Experts of a small language model: 2 picks a token.
Below are experts of layer 6 (counted from 0) of a mixture-of-experts language model. Rows are named router (the router's row for the expert), up (a neuron's input weights, with its number), down (a neuron's output weights, with its number) and show model dimensions 0-47. Each number is 128 + 24 x the weight over its row's rms, rounded and kept within 0 to 255.
Before each expert's rows: "mostly gets" lists some tokens that are sent to it at least half of the time; "comes before" lists some tokens at least twice as common just after its tokens as in all text. This comes from a sample of Wikipedia text that the model never trained on. Tokens count by the router's weight.

# expert 5
mostly gets: "==", " ==", ").", "===", ".\"", " ==="
comes before: "\n", "==", " The", "===", "The", "|"
router [130 155 145 106 154 138 122 126 132 133 145  59 146 121 114 118 118 123  87 107 112  97 146 156 147 125 139  65  70 149 138 113 136 120 127 139 132 123 132 110 131 119 164 156 122 141 148 106]
up0 [130 133 126 170  95 134 113 119 121 138 127 123  82  72  89 120 108 140 117 128  89 152 102 193 125 133 127 129 153 155 127 106 126  96  63 171 119  99 133 141  76  86 106  95 152 133 120 152]
down0 [124 145 142 144 138 127 116 108 129 179  92 125 120 115 116 177 132 130  95 139 118 179 129 172 174 116 116  91 102 133  93 187 112 117 132  77 119 150 176 150 154 111  94 150  82 148 154 157]

# expert 11
mostly gets: " and", " or", " who", " after", " but", " which"
comes before: " the", " a", " he", " was", " and", " which"
router [100 161  88 111 106 130 131 115  93 123 169 100 150 119 137  96 130 150 123 102  93  95 150 113 119  97 111  85  95 169 136  85 151  97 101 155  86 134 167 111  89 121 108 133 147 137  93 157]
up0 [116  87 141 156 167 127 132 162 106 108 190 104  98 138 126 104  98 140 134 102 116 129 144 112 151 139 144 166 123 127 110 110 125 121  96  71 108 147  99 159 101 166 130 111 125 136 121 135]
down0 [157 109 173 139 143 148 119 138 151  97 129 120 146 113 167  83 149 183 134 103 148  95 136 141 137 144 119  99 131 126 115 114 134 127 115 101 122 165 156 149 150 157 121 136 155 126 144 134]

# expert 6
mostly gets: " Succeed", " Website", " Species", " Died", " Born", " Coordinates"
comes before: ":", "-", "=", " Born", "″", "′"
router [144 106 129 120 107  97 157 120  93  97 137 119 129 118  91 154 164 172 107 118 111 114 119 162  96 150 125 102  95 143 122 110 114 123 112 135 111 128 166 140 143 110 129 133 124  80 131 154]
up0 [105 126 145 128 126 144 136  94  85  97 131  99 133 144  82 112 137 135 115  85  96 108 128 104 156 143 122 115 104 173 122 107 117 106  96 143 138 163 102 152 154 126 164 108 120 113 113 109]
down0 [137 125 120 117 128 133 148 142 151 142 146 139 141 103 122 123 166 156 112 185  93 113 135  96 120 127  92 146 113 137 124 104 143 127 141 143 134 143 118 149  61 131 130 114 123 109 149 146]

# expert 8
mostly gets: "^{(", " x", " ", "–", " ×", " July"
comes before: "1", "2", "3", "4", "6", "5"
router [117 155 129  81 115 137 106 131  97 146 116  53 111 106 117  96 122 140  96 113  77 116 149 162 134  90 173  93  73 152 149  88 147 100  95 117 147 124 167 125 118 127 150 148 114 137 134 151]
up0 [139 148 130 170 131 149 136 104 112 127 174 105 137 154 142 126 134  98 131  96  80 118 157 131 135 139 107  86 152 125 146  79 127 145  89 110 132 143 122  92 146 134 140 103 138  87 135 109]
down0 [134 123 113 141 151 124 141 151 118 121 125 143  92 111 134 104 138  73 104 141  86 144 105 119 150 138 134 191 121 127  88 162 142 101 125 120 100 158 100 159 156 147 126 105 126 133  78 135]

# expert 10
mostly gets: "′", " −", " FW", " DF", " +", " MF"
comes before: " |", "|", "1", "2", "3", "0"
router [132 138 110  83 123 119 154 122 127  99 174  12 130 106 130  93 127 145 131 100 110 116 124 131 130  62 170  74  68 166 167 133 166 101 120 137 108  96 137 125 107 128 129 147 151 100 118 130]
up0 [139 134 143  84  80 147  98 129 138 165 147 139  99 144 130 111  96 156  80 157 123 126  92 117  71 114 156  84 108 153 153 120 160 120 147  92 128  91 173 134 100 100 116 107  97  89 161 123]
down0 [ 98 166 113 125 118 118  87  97 130 121 155 104 129 136 135 133 165 139 134 164 122 161 137  84 130 149 129 154 169 151 116 154 130  90 171 116 170 126 101 131 121 123 111 108 141 116 147 133]

# expert 2
mostly gets: " was", " became", " is", " named", " published", " served"
comes before: " a", ":", " the", " in", " by", " an"
router [126 101 136 125 132 106 122 103  86 139 142  81 122 138 147 136 124 114 146 123 110  81 120 134 123 134 128 137  83 143 138 113  88 121  82 112  95 124 143 119 113 128 138 171 118 123 109 146]
up0 [168  52 119 100 122 118 105 142 110 166  76 101 162  89 128 125 134 103 144  79 111 101 124 165 112 111 139 114  93 158 154 142 131 100  92 110 167 115 118 143  98 127 113 110 113 109 126 153]
down0 [ 96 134 141  91 148 116 136  68 151 143 113 115 157 141 151 109 106 128 118 140 117 113 111 131  99 114 136 124  86 106 108  89 142 115 144 147 124 126 134 146 128 150 119 164 149 131 122 136]

# expert 9
mostly gets: "9", "8", "7", "0", " million", "6"
comes before: "0", "9", " |", "8", "7", "6"
router [100 132  75  88  94 130 147 145 114 127 141  37 122 123 135 103 144 155 135 116 108 112 127 158 116 103 163 106  85 152 153 115 137 103  72 137 112 132 140 128 113 140 130 112 121 108 108 129]
up0 [ 92 115 168 143 148 138 156 146 133 145 116 118 130  94 125 154 122 124  91 139 120 123 174 127  86 133 133 123 151 121 173 122 117 150 117 151 159 119 131 143  76 134 116 143 134 166 123 121]
down0 [137  91 148 114  98 153 111 141 125 129 112 111 116 117 114 127 126 160  98  95 158 129 122 146 128 159 125 176 132 126 101 116 103 115 166 126 212  81 136 130 128 117 106 151 122 160 152 127]